{"n_layer": 14, "d_model": 128, "n_experts": 12, "experts_per_token": 2, "d_expert": 128, "d_shared_expert": 0, "activation": "swiglu", "moe_layers": [0, 1, 2, 3, 4, 5, 6, 7, 8, 9, 10, 11, 12, 13], "router_score": "softmax", "normalize_top_k": true, "routed_scale": 1.41, "balance_loss": 0.00322, "balance_bias": false, "init_std_router": 0.0399, "lr_router": 0.000387, "n_head": 3, "n_kv_head": 1, "head_dim": 32, "vocab_size": 8192, "norm": "rmsnorm", "norm_place": "pre", "norm_eps": 1e-06, "positions": "rope", "rope_base": 10000.0, "rope_fraction": 1.0, "qk_norm": true, "attn_scale": 0.177, "tie_embeddings": false, "parallel_block": false, "init": "normal", "init_std_qkv": 0.0188, "init_std_o": 0.0, "init_std_up": 0.0188, "init_std_down": 0.0, "optimizer": "muon", "lr": 0.00796, "lr_mult_o": 0.85, "beta1": 0.95, "lr_head": 0.00825, "warmup_steps": 50, "schedule": "wsd", "decay_fraction": 0.689, "decay_shape": "linear", "final_lr_fraction": 0.0, "batch_tokens": [65536, 131072], "seq_len": 256, "doc_mask": false, "train_tokens": 525600000, "steps": 5703, "dataset": "wikipedia_en"}
Below are experts of layer 3 (counted from 0) of a mixture-of-experts language model. Rows are named down (a neuron's output weights, with its number) and show model dimensions 0-127. Each number is 128 + 24 x the weight over its row's rms, rounded and kept within 0 to 255.
Before each expert's rows: "comes before" lists some tokens at least twice as common just after its tokens as in all text. This comes from a sample of Wikipedia text that the model never trained on. Tokens count by the router's weight.

# expert 3
comes before: "s", ",", " of", ".", " and", " in"
down0 [140 100 116  95 134 137 160 157 101 100 126 148 139 121  92 101 138 126 113 161 106 106 100 140 115 115 124 118 136  71 142 152 124 119 111 125  95  98 107 204 103 126 136 126 185 130 124 120 119 108 148 111 167 179 141 163 175 109 120 148 128 106 129 167 133 133 130 114 151 165 178 158  68 132 160 129 128 129 154 137 161 109 108 111 146  85 133 128 180 102 134 135  94 122 167 121  99 134 121 146 135 139 153 115 123 126 152 142 112 154 110 135 113 111 115 121 160  86 108 107 163 115 144 146 135 105 120 150]
down1 [125 153 101 140  95 116 160 120  85  97 112 154 110 102 122 122 139 111 118 120 105 166 170 157 131 108 154 154 153 119  92 136 150 118 143 132 115 128 144 135 153 131 134 110 170 121 111 132 116 139 114  99 128 137 121 134 123 184  71 160 140  93 156  92 178 121 130 142 124 129 114 122 171 163 101 163 114  90 138 155 120 142 139 121 149 136 142 112  98 140 112 123 119 138 136 146  86 152 116 107 108  99 194 163 116 143 147 122  99 133 157 159 130 144 116 172 140 178 193 150 131 125 116 119 133 126 168 159]
down2 [150 143  82 136  70 129 104 124 135 163  87 185 110 104 128 130 147 150 133 137 122 100 193 117 169 139  98 147 129 136  98 103 147 155 143  89 129 140  99 126 136 110 167 150 106 119 173 110 120 125  74 120 105 120 127 149 119 149 138 160 150 146  80 132 120 119 146 110 111 137 138 126 135 158 123 126 138 127 118 126 126 129 149 107 113 127 128 142  97 149 189 114 129 125 115 122 162  96 121 104 125 133 104 118 140 101 156 139 166 114 141 196 115 188 138 105 119 106 119 137 102  96 141 119  89 109  97 113]
down3 [ 94 142 104  72 158 138 149 105  99  78 139 141  87 148 147 167  99 138 190 107 124 104 164 104 101 155 141 139 127 136 129 128 132 158 112 143 115 110 144 133 103 144  95 125 126 136 125 104 108 111 152 152  77 141 162 110 147  87 130 105 130 151  81 117 141 175 112 121 117 130 107 117 133 149 140 133 144 145  72 117 106 139 160 117 130 154 114 137 132 114 147 155 139  85  99 119 106 101 116 152 134 136 148 121  93 124 145 108 156 122 128 124 169 125 142 130 121 114 107 104 115  87  88 112 135 169 181 175]
down4 [134 144 112 107 167 100 133 129 141 142 144 150 105 124 112 198 105 120 133 113  77 168 142 163 130 148 111 117 138  96 149 138 125 110 103 131 137 109 116 139 164 126 107  93 120 127 121 133 153 150  94 158 104 161 157 118 147 155 139  92 149 120 130 148 108 139 153 107  93 134 105 126  98 108  95 137 111 118 121 126 104 154 154 127 139 101  99 146 103  84 121 131 115  91 131 146 130 125 157 174 176 143 152 165 118 167 112 132 118 141 127 118 186 127 137 110  76  92  81 135 117 143 111 186 132 104 137  89]
down5 [141 135  96 128 126 113 168 122 116 149 190  97 148 149 113 151 129 130 128 143 108 176 113 128 146  83 135  99 136 138 132 133 136  99 125 146  89 168  64 143 130 161  70 116 106 173 150 141 161 130 143  72  95 131 155 119 144 126 116 127 141 122  78 126  85 138 135 130 154 115 159 115 150 136 136 143 100 137 132 118 129 137 123 119 139  93 162 156 136 130 157 157 134 130 151 119 119 111 147 136 144 117  86 145 154  78 146 152 103 106  81 129 105 125 138 148 139 123 101 187 134 155 140 111 158 131 112  99]
down6 [131 162 127 113 104 142 120 153 148 118 156 146 151 124 114 140 104 127 117 123  99 114 145 138 121 113  87  94 108 124 137 130 134 141 100 104 125 114 177 111 126  67 135 146  96 115 116 101 139  90  92 123 165 126 112 116 155 113 130  76 127 100  74 143 139  56 142 163 101 132 128 119 123 129 121 122 154  77 117 110 100 152 134 148 170  96  63 106 131 145 143 110 118 109 165 150 111 170 160 151 109  86 126 151  88 137 168 131 130 134 135 119 151 157 138 126 132 153 141 150 121 135 124 132 118  92 147 165]

# expert 5
comes before: "=", "\n\n", "-", " The", "\n", " In"
down0 [155 144 141 123 168 118 150 127 166 152 112 132  89 140 137 138 141 134 107 164 166 130 138 165 125 149 111 143 129 139 114  97 143 137 140 122 136 172 115 148 137 127 127 127 134 124 118 150  66  99 118 101 101 138 111 129 143 115 138 109 148 130 119  74  79 113 133 136 115 110 136 107 125 102 107 117 143 129 148 127 156 155 160 150  99 147 150 180 152 141  73 121 141  85 193 140 149 110 135 115  98 120 121 130 117 150 132  95 140 149  95 166 101 117 137 114 134 146 109 131 107  80 170 148  72  75 161 104]
down1 [163 120 169  64 116  96  96 151 134 148 118  92  94 118 131  98 113 132 150 141 133 112  96 155 166 133 122 113 144 108 200 120 136 154 152 127  87 138 142 140 129 125 163 111 150 150 125 119 162 115 116 144 126  72 116 155 123 142  80 165 125  93 112 169 109 168 107 140 127 131 128 123 130 161 126 106 151 138 121 159 160 103 174 110 148 113 126 142 145 166 128 155 122 107 137 135 144 121 156  96 128 107 112 135 167 153 129 140 108 171 142  85 141 113 117 151 154 116 132 158 125 137 127 155 146  82 136 162]
down2 [144 155 132 154 123 120 148 142 123 175 156  84 144  97 120  82 132 105 130 113 136 106 156 155 109 138 170 145  92 140 112 121 113 144 108 113 122 150 180 129  49 127  98 131 148 135 128 121 135 123 110 146 133 144 130 109 134 115 117 152 142 168 133 137  35 125 128 103 121 128 125 103 129 122  86  99  94 161 136 107 153 152  93 172 114 134 130 131 131 110 111 142 142 115 144 115 117 151 141 137 153 140 190 100 154 118 158 174 168 117 138 103 173 121  96 147 140 138 138 126 115 153 139 146 145 141 132 135]
down3 [105 132 107 112 126 103 131 161  98 142 140 142  82 105  91 124 105 139 130 139 166 103 131 109 121 110 142 126  90 129 143 179 104  93 128 146 152 138 118 156 115 125 156  80 146 143 165 107 142 169 149 101 122 139 117 137  97 130  91 143 123 141  86 123 185 126 171 121 127 111 161 162 127  88 133 156 161 113 155 113 131 135 108 130 134 112 140 151 135  67 140 153 133 140 122  79 133 106 158 147 107 126 107 182 141 159 109 114 148 119 161 160 104 128 136 127 140 116 158 130 137 126 137 175 155 179 165 143]
down4 [208 152 149 145 152 104  97 145 139 146 168 140 108 172 138 129 123 128  98 122 106 128 120 118 127 120 115 121 171 140  98 143 157 104 152 112 138 118 129 148 130 129 110 111 143 147 125 143 111 132 140  98 141 115 160 150 135 131 131 155 186 106  99 147 128 141 125 136 151 123 111 122 103 138 138 121  81 149 135 131 165 138 105 170  95 117 169 113 154 109 144 118 146 175 151 127 108 141 131 164 198 120 121  97 146 111 150 108 106 117 161 155 127  99  86 125 118  96 132 124 106 151 126 144 199 156  83 141]
down5 [123 100 109 125  90 142  77 146 132 124 112 122 131 152 136 168  97  96 124 158 119  96 136 150 114  98 126 147  95 106  84 111 103 144 121  98  83 134 110 120 120 136 115 110 162 149 147 135 136 154 172 108 152 119 181 132 151 133 206 138  95 154 149 142 108  96 161  99 123 125 100 118 106 158 150 148 133 154 113 105 166 116 110 123 130 111 101 131 106 102 135 134 161 160 118 186 138 144  95 129 168 109 110  82 102 120 141 154 124 132 115 140 156 168 122 142 124 136 147 138 131 136 119 137 171 122 157  96]
down6 [163 178 157 145 126 157 121 114 119 127 116 136 125 139 107 153 167 120 130 142 118 122 159  66 126 133 115  86 155 157 128 104 117 151  85 124  94 110 131 122 115 126 163 170 130 128 145 126  86 134 129 128  92 125 130 119 107 129 117 135 119 136 130 168 131 158 138 106 114 176 118  63 158 119 106 138  97 186 100 142 123 133 158  98 101 105 122  89 142 127 118 118 196 106 113 147 109 137 133 162 138 161 151 111  92 131  93 109 120 142  98 123 137 147 113 181  95 132 155 153 131  93 137 124  97 121 114 110]

# expert 10
comes before: " the", " to", " a", " in", " by", " as"
down11 [ 99 130 101 167 152 102 137 116 114  72 121 158 113 116 104 108 110  97 116 164 188 117 112 165 162 128 126 130 157  99 166 140  98 129 107 113 109 126 143 138 130  92  65  47 144 103 160 143 116 138 144 122 127 152 111 136 147 136 130 102 164 144 154 115 120 136 132 103 118 144 149 163  77  97 144 107 129 112 138 112 137  99 104 143 153 116 173 105 113 116 120 105 168 168  89 134  89 112 113 127 130 134 140 123 178 119 137 116 132 109 102 153 127 143 149 149 125 111 137 128  87 122 110 105 139 141 118 148]
down12 [133 115  85 144 112 127 122 103 152  81 108 148 121 131 158 107 118 141 105  75 135 100 131 130 144 138 135 125 134 110 153 137 131 116 137 115 116  95  90 113 100 140 102  84 168 109 129 114 191 115 130 131 161 133 105  93 146 161 159 111 139 182  98 165 180 171  94 114 119 133 131 132 134 134 125 143  86 167  99 126 143 150 119 143 144 170 124 106 124 139 101 104 163 113 102  77 156 114 153 101 152 158 146 121 121 183 129 142 147  96 117 118 149 117 103 144  79 116 152 101 123 117 135 120 145 111 114 123]
down13 [ 92  81 163 145 126 146 176 143 126  96 118 147 170 154  85 135 101 104 131 132  93 106 118 134 143 138 142 109 138 104 110 141 185  82 110  98  86 101 100 120 132 134 156 146 105 119 110 134 114 156 133 108 123 121 132  91 103 128 136  99 123 103 118 149  82 175 126  97 150 146 161 127 149 117 133 125  99 113 126 151 151 122 134 109 136 164 105 121 189 113 138 142 150 180 139 149 137 157 149 100  82 123 126 152 130 118 130 111 118 122 124 189  83 115 111 139 152 162 151 153 139 116 124 130 142 155  93 138]
down14 [107 124 133 165 107 164 100 143 113 146 103 146 134 120  94 161 173 186 146 143 143 130 161  87 128 132 118  97 143 179 147 166 182 147  90 113 129 101  89 126 138 135 119 101 145 139 141 127 112 128 112 156 147 127 149 142 162 131  62 167 132 126 132 111 160 139 143 157 149 144  86 121  99 128 102 159 100 126 139 139 132 153 130 110 142 109 137 140 100 128 108 132 119 112 122 137 163 114 118 114 140 123 122 173 109 112 126 137 127 135 111  72 121 101 150 165  79 154 124 107  91 143 123 127  81 156 161 151]
down15 [136  93 171 107 140 139 157 159  97 115 151 114 124 160 154 119 140 127 119 145  89 129 151 128 104 134  94 125 117 118 103 136 162 113 144 108 172 154  85 129 133 107 161 166 140 153 137 173 143 149 159 139 139 119 139 120 121 134 119 175 137 123  93 111 119 175 139  89 142  78 125 113 124 108 166 175 149 142  74 148 111 140 149 119 133 134  85  82 138 132 110 106 127 103 165 180 135 137  84 131 156 127 125 140  91 112 155 144 123 141 114 155 131 132 125 116 121 138 151 111 133 159 157 149 164 182 154 145]
down16 [106 152  89 125 121 127 128  79 116 121 138 155 134 141 180  92 132 119 137  89 136 179 146 163  91 141  97 114 124 108 132  94 128 136 193 112 144 133 155 112 127 128 156 130 163 151 190 131 140 184 135 141 149 116 137 162 157 153 130 162 132 152 107 133 155 111 129 147 161 163  90 125 114 171 116 155 158 156 114 192 121 130 132  96 136 160 124  79 139 158 122 126 148 123 134 149 119 105  92 150 110 125 153 115 127 123 126 124 130 150 157 121 121 115 137 154 135  92 146 171  99 145 117 122 106 133 140 120]
down17 [102 160 111 163 135 132  68 130 151 126 125 127 136 122 131  78 174 129 145 129  89 124 159 155 120 159 136 118 167 115 131 132 111 144 125 117 162  97 176  96 114 154 136 130 139 130 159 110 142 100 149 169 123 156 150 132 128  89 152  92 115 140 122 146 138 147  99  98 148 150 120 128 127 111 170 142 157 126 143 127 133 112 166 118 167 129  92  96  65 118 125 122 102 154 104 123 111 148  77 118 131 131 129  79 147  90 159 114 102 106 120 151 131 138 136 139  79 139 128  96 143  98 131 139 179 149 165 130]

# expert 7
comes before: " the", "|", "-", " a", "The", " The"
down0 [ 91 145 132 120 116 149 156 150 116 138 104 158 142 148 150 130 106 144  96 154 113 116  88 126 118 109 101 107 136 109 119 132 128 125 120 133 155 145  90  84 133  85 197  81 145 117 139 113 130  74 106  85 129 122 135  76  73 109 147 136 122 114 130 153 152 125 188 103 146 153 163 158 184 153 158 134 140 109 141 129 152 120 173  85 123 112 128 109 113 139 140 122 116 126 145 132 119 148 144  94 129 132 138  92 141 120  94 109 121 133 151 115  94 137 106 112  93 133  87 121 105 143 132 124 120  86 100 110]
down1 [105 120  96 133 155 119 103 142 134 119 139  95 130  96 145 120 131 125 171  83 125 122  94 133 100 131 143 136 123 127 138 138 157  90 102 110 132 124  52 118 171 175 119  96 128  97 144 142 141 113 104 116  65 124 135 160 139 160 128 122 129 122 130 104 140 123 102  70 134 128 102 182 148 139 145 110 151 111 170 116 145 120 114 143 102 152 162 111 151 135 138 132 157 124 128 121 116  84  91 101 160  88 107  93  94 117 125 117 122  77 109 118 169 153 182 123 131 131 147 140 150 124  98 144 130 144 127 142]
down2 [113 133 123 117 151 141  71 141 147 104  96  95 131 129 127 160 143 125 128 111 121 132 173 160 117 153 144 132 149 124 125 117 118 119 162 115 144 145 140 117 109 152 128 123 142  70 156 151 128 166  77 141 131 115 152 148 107 136 122 109 149  80 139 147 116 203 137 103 132 105 138 148 115 124 147 168 124 128 117  90 145  56  81 118 122 146  68 105 133 110  96 100 122 127 108 153 133 121 121 143 112 140 120 100 154 121 157 157 124  91 130 107 118  93 122 101 162  98 119 106 141 118  98 107 184 133 141 137]
down3 [146 102  99 120 108 153 140 135 122 101 159 183 102 117 105 126 140  95 122 126 126 107 132 181 145  94 110 140 125 112 166 114  95  89 103 129 121 149 135 178 105 156 108 151 113 134 134 112 104 142  99 120 118 111 167 105 120 136  96  87 106 160 138 189 123 139 103  88 141 132 150 172 128 158 104 122  93 138 158 144 119 142 114 107 123 141 141 151 149  93 127 124 121 172 175  91 151 129 109 121 116 127 105 117 157 186 109 178 110 107 110 141 154 123 111 105 102 132 149 137 109 107 153 147 120 158  91 115]
down4 [156 182 129 120  87 124 127  87  94 168 131 137 166 117 159 121 144 123  96 138 106 153 113 118 155  96 123 140 121  81 107 158 109  69 149  99 140 181 131 175 147 106 123  85 135 171 118 123 144 151 106 112 139 126 146 141 172 180 139 161 145 151 127 137 130 113 145  79 129 125  80 123  96 146 134 171 177 158  97 141 150 114 129 144  95 116 131 132 156 137 165  95 103 124 137 139 143 114 154 116 103 127 141 115 118 154 120 150 158 132 108 143 137 115 115 119 133  95 118 111 134 111 113 117 161 133 153 123]
down5 [124 126 119 124 115 128 130 141 113 124 121 123 146 143 121 114 121 156  90 130 110 156 126 117 115 150 139 137 132 150  51 154 144  66 145  87  94 133 131 100 128 127 147 127  87 170 122 154 135 171 139 111 131 107 102 126 129 169 109 143 150 121  91 122  97 162 100 135 175 154 141 116 116  94 131 128 107 117 147 151  65 142 127 133 107 183 111 128 125 125  95 136 146 144 109 129 169 122 106 140 139 131 144 137 120  82 119  87 118 163 184 144 138 115 106 163 125 144 152 143 155 170 170  92 149 120 138  98]
down6 [143 144  99 147 161  97 123 142 134 167 113 135 121 149 118 145 133 106 131 138 144 151 157 148 141 121  99 196 125 147 100 117 108 127 158 115 114  88 144 182 151 143 113 111 136 127 151 128 151  67 168 120 178 110 159 158 116 151 176 142  93 103 139 115  81 101 132 133 136 137  88 136 118 179 161 113 115 156 173  79 118 141 156 118 132 171 125 132 104 119 159 170 124 150 149 108 124 145 143 133 142 119 172 119 124 134 167 134 129 115 114 156 149 155 110 134 125 142 126 117 145 134 152 141 127 134  76 133]

# expert 6
comes before: " |", ".", ")", "–", ";", "%"
down0 [100  93  98 120 143 141 122 156 127  95 187 137 141 107 100 110 131 161 119 113 138 103 152 120 176 144 103 113 180 105  75 155  86 101  94 145  95 103 128 115 147 115 137 140 126 116 108 102 142 140  89 121 165 139 137 153  99  55 113 139 140 121 129 128  90 158 147  96 139 147 179 114 117 139 123 123 131 143 151 100 105 151 125 119 121 154  99 136 144 114  95 124 124 115 148 119 102 167 122 143 118 145 114 135  82  98 114 112 120  84 152 147 135 130 125 116 177 141 144 144 183 141 116 133 149 104 139 148]
down1 [176 167 139  82 130 127 161 110 142 140 131 137 133 144 147 135 128 116 138 153 127  97 132 167 171 141 132 138 110 131  93 139 118 152  87 161 187 152 115 191 100 122 115 130 126 143 129 133  84 119  97 110 136 166 149 143 124 118 165  84 124 111  79 145 151 139 157 156 166 125  89  85 145  93 102 110 138 100 116 149 138 132 163 117 130  95  65 129 156 138 129 117 140 151 163 145 145 105 117 174  98 149 119 137 110 187 135 125 132 130 136 143 107 111 116 126 158 148 118 143 119 110 122 141 123 149 119 130]
down2 [ 97 113 116 132  91 140 110 180 116 100 111 112 151 131 100 115 123 166 122 141 163 100 145 168  88 102 178 149 115 122 101 145 146  91  94 143 113 122 140 151 149 130 121 120 136 146 131 147 137 100 136 127 133 162 163 163 159 126 102 151 119 117 170 109 157 160 122 121 122 142 112 177 163 100 126 126 113 129 148 125 119 156 114 122 113 147 144 130 160 130 145 150 109 149 136 135  71  64 129 128 143 132 124 146 123 186 105 132 163 109  72 183 120 157 152 141 116 163 144 133 129 112 128 158 149 150 159 141]
down3 [124 142 120 104 160 110  89 165 128 119 123 125  81 111 101 111  99 136 108 120 124 147 153 118 121 120  84 142 134 145 112 133 132 120 115 122 130 157 131 115  92 104 148 149 141 155 157 115 169 120 108 109  78 174 106 138  73 186 110 137 110 123 153 108 134  98 110 125 144 132 103 151 187 124 196 112  96 134 113 131 110 105 189 127 115 130 152 107  94 143 126  99 113 124 115 108 118 126 106 156 119 130 119 141 125 148 122  98 166 121 150 100 130  90 147 124 118 102 103 110 123  62 118 132 132 125  73 134]
down4 [ 98 125 118 143 145 136  92 158 164  81 113 182 146 130 123  97 159 161 159 100 131 142 116 126 137 123 120 163 101 162 108 139 185 127 113 138 106 135  92 151 103 104 144  80 147 118 154  52  79 137 130  99 132 128 131 150 134 153  96 132 150 116 156 142 183 122 113 125 127 164 105  73 150 136 110 115 102 125 147 152 115 124 106 139 127 135 150 112  99 155 126 109 169 169 142 139 140 122 119 163 122 167 105 110 134 131  97 118 108 118 131 125 107 117 136 161 128 130 149 146 135 102 110 105 170 111 118 144]
down5 [136 140 132 138 153 142 152 109 126 102 170  73 154 129 155 135 119 118 129  91 100 137 117 138 123 104 123  98 180 118 122 138 118 129 110 159 160 167 150 156 134 135 149 146 172  95 140  94  92 107 106  98 119 128 118 112 145 162 128 170 117 105  97 113 181 167 107 130 157 108  89  99 120  97  80 112 153 161 117 130  93 144 121 100 148 105 141 163 119 163 149 145 141 112 131  83 120 138 143  92 104 142 111 157 119 104 148 157 142 123 106 160 126 152 114 112 131  72 159 137 130 129  87 151 150 104 134 118]
down6 [131 110 154  92 100 133 126 148 108 120 111 112 148 146 115 173  99 120 125 150 110  66 150 134 150 125 112 123 162 141 160 171 156 146 149 112 145 124 128 108 169 112 166  90 149 106 157 107 162 138 142 135 131  90 118 161 123 151 124 126 103  76 100 116 115 109 163 114 140 133 116 156 125 153 178 116 134 133 107 119 108 114  97 115 140 142  79 155 137 166 135 104  87 163 129 123 151 131 145 109  96 102 153 152 134 153 146 120 149 147  78 152 103 161 101 161 142 147 139 162 108 100 108 142 141 113 179 134]

# expert 2
comes before: ",", " of", ".", " and", " in", " ("
down0 [141 121 147 137 120 131 135 122 149 122 155  99  88 106 101 180 155 100 145 124  82 115 156 189 103 160 135 131 154 137 153 139 146 106 142 118 112 135 178 158  99 142 110 128 143 131  93  99 116 108 142 127 102 118  94 143 134 103 113 115 154 143 136 148 137 163 118 140 118 124 109  74 131 116 105 147 126 115  88 115 139 107  92  84  74 143 121 125  98 106 103 135 152  91 141 135 145 158 115 130 163 127 117 150 137 154 176 153 144 115 126 146 160 140 142  99  86 144 151 129 126 170  68 136 108 174 113 113]
down1 [118 145  86 124 114 129 167 140 106  84 121  98 108 108  97  68 147 148 125 134  64 167  73 127 134 145  95 132 118 115 100 138 145  76  78 122  91 127 125 135 121 102 153 151 135 148 116 150 121 136 156 133 150  97  95 121 152 113 162 142 112 124 130  74  79 151 108 155 144 178 165 118 157 136 104 139 108 145 142 153 142 136 124 130  94 136  99 115 160 118 161 119  92 151  86 134 150  95 129 134 124 108 117 118 121 107 105 151 123 141 117 130 147 164 120 149 148 138 116 146 158 126 152 138 157 127 124 100]
down2 [ 77 133 135 150 130 133 135  99 145 141 109 198  96 128 111 133 101 109  95  92  95 144 156 125 123 162 141 115 118 127 172 102 125 146  85 146  96 119 149 106 161 127 146 113 125 107 139 103 100 108 148 173  95 142 114 159 170 144 127 122  96 162 113 165 209 159 126 119 121  95 106 126 139 127  93 117  82 146  62 117 131 107  85 122 156 164 116 157 125 136 103 142 134 123 147  85 144 138 110 129 104 151 124 111 130 126 122 143 143 114 124 128 148 115 153 108 168 135 145 110 121 131 132 120 131 133 101 120]
down3 [126 114 121 159  85 130 114  94 137 133  90  90  94 127 107 110 125 114 142 114  54 142 126 129 131 114 128 127 172 129 148 153 110 117  73 154 114  86 127  92 128 141 137 103 131 144 132 111 116 142 139 147 100 139 129 113  94 135  88 142 123  96 141 134 145 115 110 107 153 120 132 158 128 106 104 164 140 138  73 139 131  79 155 118 132 105 190 103 124 144 114 102 133 145 140 151 113  98 170 150 151  97 180 127 142 130 119  76 131 116 118 136 121 159 125 179 106 120 147 108 184 127 129 134 147 145 161 126]
down4 [132  98 149 103 116 160 159  96 130  89 133 162 135 143 137  92 141 103 131 149 135 138 107  95 113 108 119 122  95  90 108 126 152 126 147 134 146  69 120 105  95 109 173 130 117 137 135 180 150 152  98 116 123 118 114 144  97 143 198 122 147 132 111 103  87 152 150 159 117 160 199 117 121 128 133 129 142 150 114 107 146 117 129 135 105 113 101 188 169 130 146 147 100 136 106 117 141 107 127 137 142 140 140 101 133 110 108 136 116 157 120 101  91 129 104  76 163 138 114 155 137  92 159 104 127 133 113 108]
down5 [143 144 128 115 152 151 113 102 126 149 136  88 120 146 140 133 121  94 127 131  81 128 187 164 144 124 107 117 103 129 120 119  94  93 115 152 128 133 125  94 100 176  95 114 105 135 133 124 119 160 117 138  97 118 119 109 152 125 149  85  89  93 150 101 152 145 105 136 123 101 161  73  87 189 112 101 124 137 137 135 120 127 107 105 170 135 162 135 144 108 130 138  75 138 111 123 127 155 169 109 142 108 160 173 127 140 162 101 111 124 162 127 144 158  82 123 121 147 122 133 130 123 147 133 142  68 118 151]
down6 [129 133 146 161  98 111 145  97 114 132  96 127 172 144 154 139 137 140 149 139 137 137 127 157 129  70 128 121 152 126 158 113 107 153 146 132 147 131 157 104 118  99  98  82 100 130 175 102 117 110 101 121 152 164 125 151 127  88 165 113 111 124 161 130 187 144 140  84 121 127 124 134 118 181 100 155 149 133 128  84 171 159 112 124 136 113 175 103 153 133 140  92 143 160 143 184 114 126 155 145 157 130 131 142 124 172  98  90 117 123 115 181 125 103 138 130 149 159 114 121 120 129 107 110 146 134 103 113]